{
  "d_expert": 160,
  "normalize_top_k": false,
  "dataset": "wikipedia_en"
}
Below are experts of layer 3 (counted from 0) of a mixture-of-experts language model. Rows are named router (the router's row for the expert), gate (a neuron's input weights, with its number), up (a neuron's input weights, with its number) and show model dimensions 0-223. Each number is 500 + 50 x the weight over its row's rms, rounded and kept within 0 to 999. Numbers have three digits each.
Before each expert's rows: a language model's description of what the expert responds to. This comes from a sample of Wikipedia text that the model never trained on.

# expert 3
It responds to: Mid-name word pieces
router:521413538424416542563583522473455530495557495487540521499505532419515392557473561472471495482494522582517449504468515444505607522449521532484459565432432441393463484532476437523499476436462460509555520471515422493456565518406504459622458446588526512520404518471383546567467529479597500455551504415512529547539545484558459508508521539472484487440496431533592438523562441546527528544486505552458521457610553539461520588416481492466480455428533447446537559448479492502512491489496455532461470618586526448600405526541448545459460506539440590426472476581534493429519472593521513475456599540521531542481538538572456530427520580529407525478518453493534412491425570542493542537556
gate5:431532520481463503559498473523460481506424450500532478483517486571383431526540421546567484439488554462505450598422521561532495481485503439648537561435537493504480520503496609507456442432556494433515584462522528418622492458533591432438601531460527505469491522526452525493519544469596489503424445522530560511464474563529493486385479541502401504500535499555561523464511447498506538492585498493484513521482512476505432486402452430460645465534418496455554492490644480503463602412489444505534568445573537515460475524516492454457549525556521470545602485490386519477483359519554491486515490592467517487486566555489473492515418461518469539547476473548535547418474539569455488568461
up5:439546588405514467526482449486439562497488455431442486457392444532521506493480465563528502531504555477533468500510467516587426490524581468526514528506454556484538496563519455442396501432520472542585484393616467423416423426452499510519535530468592396461495531508521489509445493467552501464436688409505441571492411503570493451485452531439393539512564519604438491429574431476472527510460477555579567496498490486529588467464553425561520494515455514540523504458548481389493533553512555528465611536572534476518537446513527484528537514449427566446512481531482456455547511476464515528524647511556471491581504443465488533533537509556546482557490517563500601489483503400507510506507
gate6:486538525480496559438538552476511484470470609530457527442517468524446567541488449450494420512559409492555548436498456493592461550524486523499581509535642496514534489467656538427521395480473475519584434493533581493495474610531591586455496507510474575541548539515522500605451460463532554516396555505461448510538559434528482446522456471576462458508504543479477536507600518492575478519501510482553391406452493475418578425439458525476458515424524498474423477444445537476556480578496552543510463478379528529479499557496532527474466465483472480422482476522469502606416523449477420474515466452540535527559611494415557550558455442534606481471561480400534538465468529538523535502443
up6:490452435544414501508440521432503445570432461494497467567528451571556574389482570514469545567473467501421537496458559547508468489569575561513423446516533501548500553476477483580561463568457440461499463496554477506501461543502471470445564425559539525491432515500483602478531530481563502419504560486513514498470576508499496410491461598545491498515592493477489581579509580571454447504542500450576457586470534524531469502569468518427514548557509589371496594536577441493551465452545493435509464434460427469481522434534525530565438432550418478454473434476489425386448540468503524523421600552486477502557538510510553538599497497566543516551562423547431522545452603591443420509517
gate7:432440407558557426502452501514545484404482513557521479613556526520499621447513573393486533453502479546571551462514559552336545492490502497471561544477554473421548514510395407476518439552501445485530517498366455557497501520435495506563471495499385475480473513552523440463466482499471568481487436466553522546561449477495502471513480550584559469507485504495476476563433477563569492464558545516409505537377450494522565528521494542520563522504417593538488409644536453467553470555471517422475479527458503534437590432555514567421507496540500492510457487495488483497512636572496575485527501477421439460482438582487540533468524531490580474535470541530520552568511550503522553487593
up7:513495488408508482502503529491570493483436546413492580542474489534544606544571504529537517525504545488575480584439552540500511518429647451511589528472396556504468503445450522511482533406471409571512445615498616417454600494625418464495440494473380525505538506582500435485455524529531468510388549468524530531491393524465447455514449453484456490443474529557459584501525469451468514511548533487456547565433503557512531476440522577579487478502555553462542482528539525542505520464509410538465476441506466532527437521431538617506610538490466582478495506488482530417514569523527480442489487466498502526401501466485556526531420468451542591532501464486493360489483467515450419578495
gate8:490469499480443506512466532429557543395491512467465475594601514461444498518458470521588596608570520446544537468499579346486406447510469460541484433521526465554409483502506489456501495416516446509491491473441474516562540481548467578445439415409678530419444458490521442452491570488440513526529415522487439425566534574635491506494408509491561477596559485516491576499468410479508500432497509576491471468404515414520554493519552510523484530506464433524479510575576484497533519547454534576541478436528523533507432493534505462487420545543456515532479467453555579535460514567594535509501528550472520503455615541594487520473486458558511529533495491448583481526468454501442461459453
up8:563475525427467485515568393484498587574563470436486519542483590547472468573527486589469496458510469460443533421577470515425570481535393534413453630548563528490490469572532502441509429500597473485457521495524532555517449593572464565437498408462541509539544510483553509470494524492595569505452511442541502458567562445525518497487479506570504507489476560600574513510597505520559497424535439506418448531538419465468537524546462518543504534445514541484550545390571508479482510604438590497429418549427464545443542549507533484479519496537500494510499536537523599465463522538434626597586504471495446585517617534513503483498407418443466498508508558461487443410471465487515477510501
gate9:470476465504458554611479422540454468454492546513575506475506576580541508597539465532535610436438449481625501482501615617583450470551543472538561480457495528496533444544523524493570425521470525457499560502475471516472470515492556491481415458537543504500499502528521425448469447557523465541562516489562511572409460596445542437511469493522564518468528533541439414499471485494516474510619483531503545452419462480398521505503484531412493519507458500554456494529586506530491524495541433450487498441442482537475527444524490438567525396429549521442543492504434440515520625399517531452505448475555599500537414624471512475563473484513574575517424513526509463548526395580653526531492
up9:551578517479562513574485425576421502530489522533530491428460529525510501576493464438517578414521552548488448510522559461513491594479468416573508498546529584558523508465478553518533557554477501522480563593586455472523489402410456409507418422433357557510524454520607444545460523483450479445445516497460550507471508490540589588544580537486482538455506476473554493478578477531503529606514503492532497575573417527427508598472525556569568478502479466570550467476521519448485392505469519500474407571478505507470473544471610471482396534508529484431479519563553474477520624444477527524522464481540554485601611524503536511503441469570545589477536570531402473454476509494412490524467
gate10:595589525498452483510542489554510454496448508630507477436490507447565560446556528533443407417463492477503559586474493465673425473473485521485501532572539518507530489429477470450533505561427467481573444448571453462569566527503492418441512602431591459573564465517556467411508355600552480464470450535521497439478428541515474510558586536501595418529481459505480476476505583514500515496508474467467514461482516402521507440530461429480551510436521514536519511577443480457548492348517407438537513429526508573541574434529477563507480532498603530475526571545542408481550520442475484432562496501495482497549517491560492429485534462437548475535517504534468511495455572493467495417568
up10:461458543526535500481501450484559451579479491595523520549393516544495626462440509507459407449456493439585553474432576526493522460467540494457449408490657509552499450500429503495544485407484501507375398449432513492448512500490481525466430490456526507504516484442508464540503461480547522476484639465569510526471455436540500507508670494625504502554562506542580495566458535475534539563423477537491544543514494448440564446551438487516521475521517522561455482433525531555530421448524520511540523518580454488556474571551531533486518594424501537418483517610519522498511526377594458540517512549490496537496464427454462511502547396527413534483537521517510544483510441543630536468460
gate11:532491473504559448531483465556413429456473540522531480503468471429503591427481506509523483528500534463427454451483452475547416466369545509502458571535441539485436512569396533481518547574562512492404478404552548533496448495407454531509453557486637492439509465497506507432513515470536477551507569462456411537515495477562483494550534462420513541580489547490575402521530524481454502474495497545440497557569419436499507448553568439505523596638511557508446455528484483486522500478484510556454505519475483564492560575475453554562443471553521457582456494536557510471481391556472424498448517558594478483468388535521487529620565475593553584431518517477471470468496550628371468502517
up11:508417468528515534486466448444551471616513523503446565522462506554509539599574523562527528526496503524505503490473593576538535434511351472468577402574452497479562488520562522568559489455503509486461383521483495484461543500498510526475487525514563545522487482522459424563473585526476522554523484505427520454560444501476417491426595475547465515517449525479517528541441500469481468515459522518430486538425511548447588570593520442482504476413437462538466534500478480592532569454458452527429532452553537566458555573470511528444396435482548585567502573534573465499510508444529435397373426565436557503494585440513568434563574491464506586538506613431502482438542507506429473535400
gate12:563523402552545543419523413520567520484501480486491479558388524471618505442491485481452466465542475508433564468583414495346523490494415496456598567509442566572418487513531485493473505451499528468577461490542504537414501571577540604483462509501495534474581486607536498487506521480491497453524442448480473489443548547467505488535531467567457591455501453497470513518538474534483468436497480533424475531443492408569550457460517542572564501529574484507412532508475517497442569467504482413493436504381489491579579515454523480603501529544514460497474548585467527519544510641389490434471621520467496421383450586534531476539474413516500528495459462475523472420485546468497501477590
up12:475469465453503520448496472551497522537512592473441458512525503524549531516604546470505554459523482411465453500507444495513554500540396611516427525533425479444540483516514505475477465402575472527538432467524556506442547528475450488527534454472513461504564490614571491427507548472562505468463483479519529488442546509447475501583567544515582541556535552485573561513496549494624525518509494467342428503507520433415522485393529535515561558469466479431486515536556499533516435471502462520465511555429573421459548590511449558522513612504479503527500426471573453427447408528554447549604449593482503539518400456498561500624421425452577568536485538503475543488518587502616538582467
gate13:487571516530444499555559558503499401568460516429504499462478462581470455477504458521400520567494523521506453508540498598381552543521340593551510437520484461434474544514493563459429436396437522465552479461405505462514517467442448412445506545501463495515568591445475548494425501471397531453404489560476518477472471473555439468524423439503553494572453444439485483491549440550508509498525472420506559486594499479409525448605576506450540502548485466476414473501532376412495473566459536544464500486495465472578553544499431476542476626518485485524462468575506610505532493528534588453483453535496458460490508456460503490421489466566511591472516472476568628552459478484520479449480
up13:512434503416608472534578586539493517504485585496514505446522539526499580488494462538472484524483523519565554536527576544554535453479518522516533418498466544404504555535500521491497461470440538553585440427504478581584483462518536445456405576562435560494564500498505504463475478487504537569477461535606553534493523512506507559567537496520523452442476492524433595475460444482417462485417525516507482476461434504595527583464538645532476499471437469481447522507534517559481532554577443505546475570556434584428541388547450555458472549501521417471545501488486431473572509494546549616527471503466552451578514497585460455498457506440625541598592385472552456480394388560492485518520
gate14:494486503562449537508463481443527516481497465454487550536475553560515518450529519423595542486467473504574464461526536526437428532387661569531452457514415492473501494583538497529540578444456523475502487482471502524551546583571501492447521404485577498581489496452449462385474552571492437446418624466473483581514497423508514494386421512462462490514510427499536544478491488502520513614562410471470495491579521636530520487469505489532461481523503496478517549613428510560464516511545494399517454471495522581534540462509492407489550479507455522471545496388532451501457580498458515506509481441523465513562507412478477421464582394532595495573485388488461632480532510471443451567486
up14:445595493523515617542501504462470446483505462547502615495454472522458659452432428465499481490391412439503575560498525408484475505558503437488535392505332432565455614472521540457457494544416540471579507464543597556478452507429545496478549430482548489520480558488481450475439503611543538568447477521476448502568538483446557515480502592477514521497509535505492469510505525491461523557570449491491568464435535455507508430546524493540439542437550516536553574562520526570453402467491536451466413471524475451489500486531498498493471556509495388548547447510478485388521462534435470484435492513555475510439448427454492526605487489469531585458514589513550424434510517576564449524533
gate15:499470562492419491491532599432529495469512585527339500530537570537489516517465512474535495465515527501379580478481510455541505470509542449476529518475560544596465493462544480498425542538547445514582374438448511472516409414379501598514531565432544541450536513541464391535541503546549492453596400465499458450467431428499564500490384556534448449544469491425447460456434557559508431426501531515550534542465465505404513575627489489519545432561444511475489456434450538538513480557524465511479454452516483490543515589408510480522522443535495484523542564483508551473363567506479492478537570449512496472451464493501491531503459540473534536606416480517493573539499542508623530488473
up15:521457545558527461469449482495492519535450548525473454420580533550573435471505600473565548485493488443518485544478457518531465387474559540462534498454417490508473485536537452553481518505457548554504516560538499518606325410399450494567514580584565397471508572580451623514541419463477500482569499453462511584549559550432523441549544450421493597449509528424535570431473555478487534477535493454458498538518485451550545629556520537451549573460565531528486523498514510570509417514501538460542492496473534449468540498503470450528502565559490421502538478455456375477507464424512498492461446538483429492424568557461515531462526525489531523486560484471591542505399475373466579467551
gate16:532514477435548489452523486497428508465430516505492461551558567498509448497521512553636537520472531481347493476520471611547581543453522426490595458453519505507516480423537450563421469508472499487487515473563482511448520393611486564441419630539473433446442512529443445432504566451484497509541434532553548571541474478532466483511535454452419482478524482453484420507455543440604555418459512543427415480437526488483576390568621464450527529628498528498518465536566499568467509456399448507457568483466513563552523505480515502449484397434477514485480416446543630524534535471494497488449486507451461591485494504539488513384507492571536568517541509556472480531521489451480541481445
up16:539568542566527504469508500451532553469518480499550538601467479499492453494478509507506520434463560545552536505487511438477460501507529572553600544494452527495462510463468513542529479334526475580617501487436445524557514467502456520483535387536526391521460481445439381636615528484579473509407540574536478577572563484549422507454520409488569528483510485423537460419420622494456503440442463528496487439478508479466499428461485540388388533486487549435518469514594510523458521556475524498600641523438481465521525442519542486463600417467505475555535463567532504452515529427473573557459475437511549490546538516528519526504487464496463518517558461463487494443591497473448443528434
gate17:518450515535504421406498508531540492540425482528618525464488568517470532577540567553545537506557532597354418530469404431506432500496567616534457532524485490530579452522517604490465485622502543443477509524493481413540418479522485525537429438518536527476504528453460479546494465494473549610475472461413462513471485470578575395525536478452505488464388560523568505544451470503486526532560538468437505527409587468473579498580480529478515431573450556579441462531443477488488394558487464501558449519462514534559541500558444469517567515485476517503498495498519614520519398522538448457575433467463418557490554436531551445559508542498490557410430449479546506499543422454442474502421
up17:431504503434533422540500426413498491496539522465510482553533524571442530549417448479400476557552560506511566494566533504571482649416405511439539486505516513476548509429564560569590555509489500544505473480470520550523480511464450476571540477477531581493532447490381456569406485489506487569553544429531465538550396477479515479522492502522438469557499531516457429456566544514565584494404438470398475461432515509610467437451491574589491473520482475459506490452426439458657483441591569466529531495441559517573531504410453542548472478461542566517482517487532550540622440531481482540494470509479533483521543394556504434458521452557573478429454507530528560507439486511503492503395
gate18:529533507451502404483524465535519568493483532471458545485513440487557506477484466580514585494494505549521490521485518513506470527499558421577485462515548535512471427488491548558403549606633516545518541549460536554465392422495529440552526546492400492502541496484496505558440569499495463482578702497459528460462534458526523439524477530498522497529433500437472474507455531444546538428552464464660447510485520545456475552432575484479439479473476512535531457505540389522517468436471513543479519454463526492372446492460494439592520561431523493541474503455447425610491607448529465499591528560536470464467499532578550531548436551513600461602508496662544549480474485421511536516536
up18:511472457539455539546534505533466507440472523603484411613449466508499506478543433547488534489425467411504462518516540462519420489547507547471495405550441432542456501463483451437518421521462432521531475535516481537604540465435547578574562540480404481515468496460472473521504528506379491433478587501570494461518480425550513602524600462545547480475548501508430529512555537536498475498510506518540434517458452443543520535521451508559495531528505483532589513504513534528541485490454544486445436506579598419506576465450432449515499549614511484593453490463519478524461612678523569538454554486475554510467453541502455611558550539426622438502520473522441374444477523598598480481495
gate19:454392592514588660493426487557532456552468473522552465463461485473494401504504514481503505508489569443529394465451503496631509466543374534473480467534513475507568415495533540496567504556471482590474457524562492436539486432470469544537503550430479458500521455491489389487524514525489513436432649530460468447447543581453541476469539564543470512477517435488477494505525505453562524539547462507462574485484444546588487486519525494597430547554516611584442436535448511455561529525546499518508473526553488589418455552460464524513456550483557469496601452499519571543468315495464438483503463437487536477461402517477474562507517497489529513583505569484521491420480539584579554469470
up19:475556456527429511553547458500392466482417498476474570530506539503542565523488498515487455410423456534496497490549438599526477518571581526504493479501480525506490554563516522422526516405552435575471514513512568510484504428439461466513418489393414521580540522521391465445511541471563472520452491524463541576507558507492491511587496590544474557472505505462534479553473604529454513452511540517508482533522458560440453469487525547471483502486545501613482492536517474547566577577479491505409466495555510548428548567596466554475505359439514501492390519512558553549430339412406570468541457502506580499467488471546485531524573494511446515542466560442519356486503483667536511494510
gate20:493606503503617482503528516545553513504508501465517517435504486557474437464541470475460494362516476492572518508467522477515484463571568568524454531584482508498446513542488430492490463602517507519445466504502455471439526447466421472503497533536515465522531461454416480497455523457451577452425449513520537445401539576527558505534459637435469413479532522515517468520506578541453593510500404452545379489426513528516542505496533555439523600476461555572502502524460462510475470448464544543534487425516393461375426514434604477467548495372406536519459595453522557450562571538509517524526486496403521582560426455454542456565519508564609446537568505621486497523509434473522510443523
up20:545571424518524506496478446532511441398503417526555496553459515572453454500463523439524468564415448479554477547623482509420467547501485534432434605590473413476541547473487470456507503463418476474429533421508593521487501491511460439427465423531610463557468483444512470448490550487532563602454480524439496543506438440598509568505371501587522454418443543513412469578556522555532521498507517516546481537518529530517463482530547449526459490500423519452517577544557441495568510623560517435443530503573468508408461509482475502423502589467486435513493519450510396523405385615532469524511523501501491523571526479459512572425487571470417505525498525584477493508528504433469537438567
gate21:464410501527473456482440502502520523446553478580542509529503456549507536386499463519465534497456512438484492484563621545440550508543483589448570512489419493590510513458504483518443542427444439550519481436570374576549548442480532448457512461477502423495533510572484458438600485431507494528518470479548465459439528535601442503533506492559497570514514471503497418482544590459524469603531495510487565525598482486579562445434400538602454484487508607472399594445508483491501458487483473489521516515454385507497583483418520493487546451508496495477509373476500509463555452439517476583543440478471445536485420513428508489582469386507583535459486506526505584504372470542589434560553
up21:504453550468579581471549452549451452584408496465566551535455554527462501501571517501505466494541486368538479490487474465538517410456506473509436485379484465548490396496513426534452491415523468515475510519471454472456405535554537609482466445512484469488492529564559477564404473520510557531558594557476478518559457571427536503408432505520456580446479509449500507456421532499470508472528438527596411491552506528521504497622422432512452525440591494474493601496495511562421560512502531572456538402506431417475526486512562562461449509489581520464576528462513523470541526516490485418403473475443560518561570483596416554514431491475460472530537523551525455421615525601538528556514
gate22:512609527550485516471402573577469434554489536424567452527545491533479527513541503503502466513536502546595550514423471522452498477469477447483572522495507513444444552546480414555581495370431617585422546445562598540450457531570476517481520526466512499465518510510497522486534489494439455519481540428544549501553488522549501474443491437515508427470441462554348608490492471485411467485612483542438566509425428642527505544560557541474504511477438519528415449531489405487467595481468508504507503583398447535498528497514483420492542454478464550463479567523526608539527429496533514496520449473545541565504511540485468346631564428465509538455521550457483464453522455485476492486494
up22:585563610458504468492458493421497479522451446482581468441548612472515507481547592544610510427439503417425547436483528469508476526481558503484576397600482376557472507587507486434499478487436552527518601497496552482484520503439542423540509501583522488480516431502450486496500486490526525476469480496467529492511479552514495446437575522448502472470464551467535467500508550479528564497558514480519509553490558574454513444558518421496476522557543473480463486498439471590524501433485490513530492471511481446493536471466464498489507478435479450496464527488545615538498710444575510469502620544454501529490435422445569374440510513521471480471495453377559605619500594448436478535405
gate23:587476463515605507528480604400530493444458510597462537558474424470501568476501564473527509534521485467510465504551544510601483486471636476475463454504463512476590505544418441540488583474468441521444443464517629527501455498391499549477470438419572369464593420479554559433452461595595580473555578513494457433428482527557499467494537483486487498564542554481467548545471470516526526500560493573482499563523488492398460416500490559569513472518550533511442420574449421446512478553539516497488487546484412487559499495518511439457471513435475432529524495484565600502490414490496464516501480533535452503430508559409527459526469508518490582540383442499477629511573465531505452529570
up23:513588499560512572429470473485544460502457535464549506488519503431467499429472490483515472519503461369514510551474544398509537475643485517497451614514498502561519545475517447574481502631594522551503503621629541467472614484434466503487532442495448526514507443441549458461522547449520374502478591452471463546508502548491599574519461468588496440515462374527432531489474455465517485524515498501483504521564462565469504486454549449444417482502593509512456515532467545510531566493443575517529581619458536515481506573459492406480463467569487398412543517466446525452492516525458516554525506558613482521467455512478545544466489448513568523450480544466473381556473592504393491470528
gate24:582530435535451511476576489484578481394557517431581502498480504511531449541545470489485522530513572485528487505490472552425573441570543502459499518457571522531499498487480488487542525504428615557379537584515498483558526505492439486554499396494419593493507507534467547540522504499513518591505532525545545467467498531564571473499422545496553422397529586442551527442440474484535507473467484511479531482507475553553508515584451457537554427597447516486500469541432480393482472518428485547450476468430572530446494520552479497620518583488556484597456494510533449488560476490439568480467316533585567529515527417532535447540478410493448400549628451476481436517518526455599487476399
up24:504522439536518473516474516595476551476478454422497490597475545467552513427467512498479539542487393508544466555480559513521485588491456492508577511517472515482530577508459497535478476496535581391485454476488374524435526574400428487540489543422484541461433486470461375482436472433664465468543429468441493474470492568445543563439435491454488494555468549476468612469526428433474497555502500394639542500493482386523567497493491501497584498502472480481537524534463426543488547437489584610448450584439505524506507634412523520470463518480475519488612542574465457489478586550569491505513460486509504503543419487507520552634504505539502436504452475551544467492404546499539475493487
gate25:402543469584482504606536589538483536508564561472510545562551598506565487599489433505509578523529438475559591475522458503488456495485548465513413537524546538418532543446577538516652455537540544528463529466489588518593511503499511498527428545429467515450447488561491406468500498463529501423427462514456517617457490586541467530581530494488515381508377560481494526454482562495473513536495573466522470535519369544457502495500561557496440445453530468440469394530525471520547527420457451453508583576437573472467494367538582401524512521549475509495410519583496559504465532450475493506543534517513519548519464489564502482538513457490547462483550509453587470506512372468492521523562
up25:525400483505518491558514465535454496579521466544473566502632488547554371445489549517501504377538461444533530462419495528531429535559500462456528458527482507445477434474502511505560527534460526479542503454574516520453604519484546482553487516484576505487538509558445418488465542549503531439556490526558487505495502468490540542422422477503486523439454463526536546439459600503434527348619446437475575470465417475499563518472538464483560558479511555511492518540500551489454452478499515491505488573516502558436505575484437584539420378502473528484484525560540522537574391561491569534511502534494462549551530445583417473508432519578531447524528419582552513620408491473369507375550
gate26:471507442485526541431561510483577549592469452512486458491503522455564565534476485449541451443519434414538531502492548508540482540528494471530501388521434372540461512566505536463605539609495563572539562444464564502518406504586465517519472511553529546458467509495570492399457589569444603451507450465540428372515459558575431530527421551529503474554452496543508558508483567416504454499453564514570466533575486525449495446573580519499429550532475506559583543494474556484420512439487434408503438525580446481499503488453569524478512500460498489405471462439455509426445557526448515529596420467511508510485541453618489433541452511551618462497553484474486392465463457451489502451519
up26:547449504615470486564476495520406530531489504510553532519496494458551455522477504552447552504516644489458487467502562467485499510485591520513473438358535447531383546525490506458539490573536530531460499507512522475428520512568405489447422500416462522457623538404537506445484551581543530529444446497511422565505517568455546489504521539585492495560561464487486595527526490434532554592527469478501478453475496537515542492419606516561482437453465521441475484498497477376480435505554478492516479514437496484559510462578484497501555556640514389388473541487434403588523493526498453483507513590509504518549429508550472429453443444523537444433539411567527532515460539514638556485429
gate27:546529438461492444570476499496505589462522441511548538461511439476525491538537429568451644528534484506435438512557424506378511549462525521490502557533616516451472506526398512501537529547526466525498455512487564481550540514476526487496479486491511525421522543511534511544473453479487504557585520480536553444514579494492467542441396481382526497417511576442429499536437508459490529501473479499457411594542489576428503572498527394464477483557500485504527405528566497531519570476447553484579513501559505542500577421533487470457479417424371408401501516457500513562500514450483499420576413511468491420475309471561499489433522572530538439431486539508525471449501534484437564481379
up27:441379574547560484496552522520446506452595502504452529490459518408566478498514485552481599538463454575497483521543523537469454495406422570591540489505510456486534452536494361500476548541537485463502456571475516516489421442490495562490518485512510554441479511473440512559555444587558443524582555454419560533445477531441469529467465505476515488544461507511534458555457553427473423564525543489508523507455505486462491501434486508434420502642516532416387582539357430576498470569521534558483541496397395536493562497564464495487423468440447534530460500467499414560541480412432474465420517451548526450458484467513482449555545559440561567450443534427457496619488572497471519471439
gate28:446555350462495479475495481449535429456480519536514534533474517426530577484509449473521458498490488570552489466495508482561455563416331520539570534572482430484532517481578534510497516539439505538471500555513554484493547525604561441526442479532374552426519547484428511580528578559509487435474408534487503458532494447452410494515450487545470486479555473586526531534426448406522461462478456502506486457345455565498470515536511465456464535469453520540447451537506562517487457609464481587468447411481484507508471518636477474483538405543508510497491509398507450481408485540459449520478473523535457512477347443518442508432475474542553646489484528456507474459607506454502559437489
up28:434533566541480459543428515439558542361482500492483485456568483468515578546399528544428476408449537377587451559412470541452580519414531493439506401592489560522549504497508530492497427535508580442519499448525542473584501516452397453443530412489444518531465465517485534492544485558569437469430419492510452568448538510505448465588611624508552528541570553407544546451520488557498492473521520429511538474416452535554496539480563465508514538420596504493471585549489504524469464523503437500462482494512469447539563548558491488459527595451473507548495517519549533499467515508484440422547457523481508523534494472525510495645528505473564540485483511463560327454533439447533456475549
gate29:436498477559569528527439515491458473492450502542482458454489479482508427390428457496559455499555564463467497478576547484551503580395438587458580499506564498536489530494485506497561513606543496563422568457578539500541452529513488516423533548424463489512491500442450538525498544574651440519548411501540477613486470560558442462577422503491425528553531511515520525556372496433546487509523538459432455483442482605502589461423423521457427530503534471554482500436548450501445442480490516476461567454455521518474446432496468484518490454570405555471554454536374600500464456427528506529532461552551455483534617536562496544497555509466514525474520538399536401527554464593471455444463
up29:540662506534530571586492506536558508538486495570565471448532480533547431599503548524495446440539513488515523412500618395455504451511525495553545432488497530454534475495494423460560509589547548567495536506497488472511508582531428454477506483544537489511531508390517469473516513475454448481435555507500433536526530517418517485520441509460510449473456478437503558598479562480505496485447563470549441502380510533464508476488528487539472501604553570551481457572428527518408490506454489480543432631555489510497497518450481345522426461461561410490480514486539637552559378483484475503550538554571522533589467427564547507605510504488518402520513476524450509462392512503393505434519
gate30:522438571482604498415521495491454471398538547512532529533507504508558521512468542392538489523585429509491524537581473514523433533454425556466409441573557466481458515503487495534495542430508463564494495512509474593516595504589522554442567470575387542542538461475533499499489555513488488393447408514412454503556479446485436484433461488541500554457474465514523549530465488483512602450433456480485529460545411452538524511477511568604533529591460470513549463561425558508473501521511557437445530517442571549456533482471502568536431395511426459549487478352570486550538563464495387556475547533525488530542665505560506476488534523447523473536610513472430499528505565441449418429508
up30:464572455521449511488487499446523488551484590475477486530481463577482475530513521605599547546595517458514461482455529571552467462546378574462495528483525556506459548560528558522395572422473459412425489476521539420532530594535497425491520477603649492445496512490435527578523551478560576503466461461459447522606505553538483521508419509399523466420399535517484549471439479489491444462447499555503532460561510528476449480459598513408487407470523490418422581515613509463450460474484497494483482558486466513478458513454513436545551521521402556505568502476482469462526465505528417592450534467515417422508414460450507533597429468560531518487461484460489362523498510436460497554476
gate31:531582484478572535516538499525506442477508481502557544550471537550562419521515532488510560509493477505451593590598416553355403424511470504570445482504455492534486485544474501528571503628520476500557464470514390457504492501491502511486523473445467497492524529510490521505595560508484475547576498470503544478470478565483539500417470532477543544531542440432362438453485553467445431573595517533446513486583535468468429571451467490631511450545552607535556532625498506474422536522481465492570505507468556497577533579442386504458458444441545509499503549498453496491468640421529567476499516484489532430539415432458559551444523474531522434511504548546445595496514477552586520459404
up31:451482619536529458474489517485560500518534445550495473528444475580520499593473545458483570573443582538529426550481560447538513589460565531509424454511422446596505506406470498428468565465523495515591467473522570540487451622519591505508521507447523494497575466535471501461500444623520545490462565513539485488487458495428473639525526523464468535548436463475440482509471443521487456499401495488491455473535468476512519577499521494467550412535499444409500568509443488493509437397503456468604480554470502554544590531618523557512447594508469539403533429451494491497499438477441543540469515466471437497481624516519504536455516508549529563497572394489459480487476436545694538484504
gate32:542545570529514490524501516567401468398416415549535534503507470507550521526520498561472489485503440499448465433472510516516555434407423479462527557524479584539497484506504499485558457437532532511524547568461531495612542534444529558448549473490508385534480519526451509472548531546427538482402593531533484457535489530477531567447486551470445471509416469580515407516513469528489505461477481532517557497484600561484556413400501531593580558484502533470575472514374471380466547547469452451515509381566533534447570458503574579503452529476451460547498539590423599484448446352553576520555479430561430527508538499458466559504509497561530596500428475523458499512501458538392564476533
up32:495539409463587488427432505497580486553481522493571486458512582419452473472556428380475506621424516475516559512590517410571530533550486546466443591564432534433435571446471533454509368487468573503501447518551529566543508472492469517495488417474485483481595578481490487500494587545439526426529545584447500385500432500477523516487519529479374452438520562480508499420468431491522534450460457509474530501418594542545521435544446552580522476491468465467427506510509508558507475543506376547459512524555481455478432477575531425556506581491510544476505502432429528457503532640523595517436634523480484508501466474504500513416529468529485475410450443475478465470531468511458487541474
gate33:393580509606520441523499485612424410483563349535481545543478461452500503503524413483455508512497556465513483486440479508497452462573622477555475454568362534443550467482516475406501489605567498457440508515524490506515538482474542392419535522519551585473494479506469592484575509508484485512494572490488602516475562503510471452497530485480529416461493542529499565609457466482471589541479476572446459564459463435453457484488423537560538445518546519511476536566472547505504452468537446549421504471412519547470436473527477468485436435546514563531438485509488581411555547553434551497546509579513431538576347546500569552463434493510465503513504453425507502537449452493485435427424
up33:438507449527550563542416434519407354534533511491490492389466497471477434643487606499553454467527480508478462538528534504537390489541634545462435479519559552501473546585482492586508453561532484446421505546470531471541514440593495481546463517453477446487494583501569467494457423540537508432488465468494533487539489575596525475467528500511497490431537443390561465486511504535570497484442458512603496498576446470459459429597485537470543523538546536532452478457599546597489638502484483514476490465536581524406452576544488473472522541491533560479513513556458507471458490544431593467504529465465525489465374506553512417470468507510478539445421568407494405500435562512489502486443
gate34:390421418546471431489579539572514472478458530546478466473546395477529510435599487486527542480473494561521494502513419584546516528513420468530513479564497522440572516519578464519503501451442524519509575558543567507522499505559586400440395600537463521559520496449546564438405592500550411469487520455551411498484484456413527455469393526460508454521454560487521499503491524502506506612475479537550455480541592513442560451504512504536526509548461512630456442488550582433460467458447589490519579513404500430534574482436494539492534426479557451477536505461508483575527605523475454524514504451493430512486619480584478485475565502520482482457453425441463518480389519465527485431622
up34:504592529499488534472448392425498487456416480453572519469516467488451568505599528452486380570578539421537452480479510444497526488540447521498593495548368523494487481517464475476518515524545594495473443526506480533537452587481451523481577525544607479581472522475536548617484435472496525467525469489523493572515543517524489427489538549470522573524530487494458498322480431567466525457530416435497477513520558557570520518548524484560551491516443574496478449419541565433449506512451533475503525534411505517480430458532492425455526614473436476495580514435482521527446587388521515533441581495555441518469476436576430524381500614504482459567483548489466384479466494458478449516570
gate35:525605485626565473503473452522509518431478505463505533482549463480474510542491525525624517552562534518480538455485482431521520428486417471577553526473481512432460419484512506554486503471558547549587574469531424618374441523456531493501468526546375524532425560506458483465509522436522570500440443522496561488473495437486372524497415338499488528502496516447440562557502517460574480461614498545451523490418467539457476515508423594522497521511489589472451524553552481423524518509486570522565419463390432507451525479469609503497479462462554560521462493516469476447561517409392522503476425415433496559458517444533491482529487517547576524469549499487463546522448529516589564557414
up35:565527613470488557497500541570477498529513527471560475455559398482502421495579396567461505444436494473582413481402559543485498424473437485574495552518486502516485498548471494519479545606529560519460514531420517545463464577463551521554534415547403466471506499579490461365519536567557507533504580600457611502475433529502473492502487446451540511530549533516544508479503585450517542374536487510445440408464475510401450508493498590447466487504517479335452545453504522484467519494462524497474499407537459498407550555557457506455436526537463449489525540520511527555465602469482494554439569431437510467558397428506428471486484533554544489506562485523592604417523474525494507476529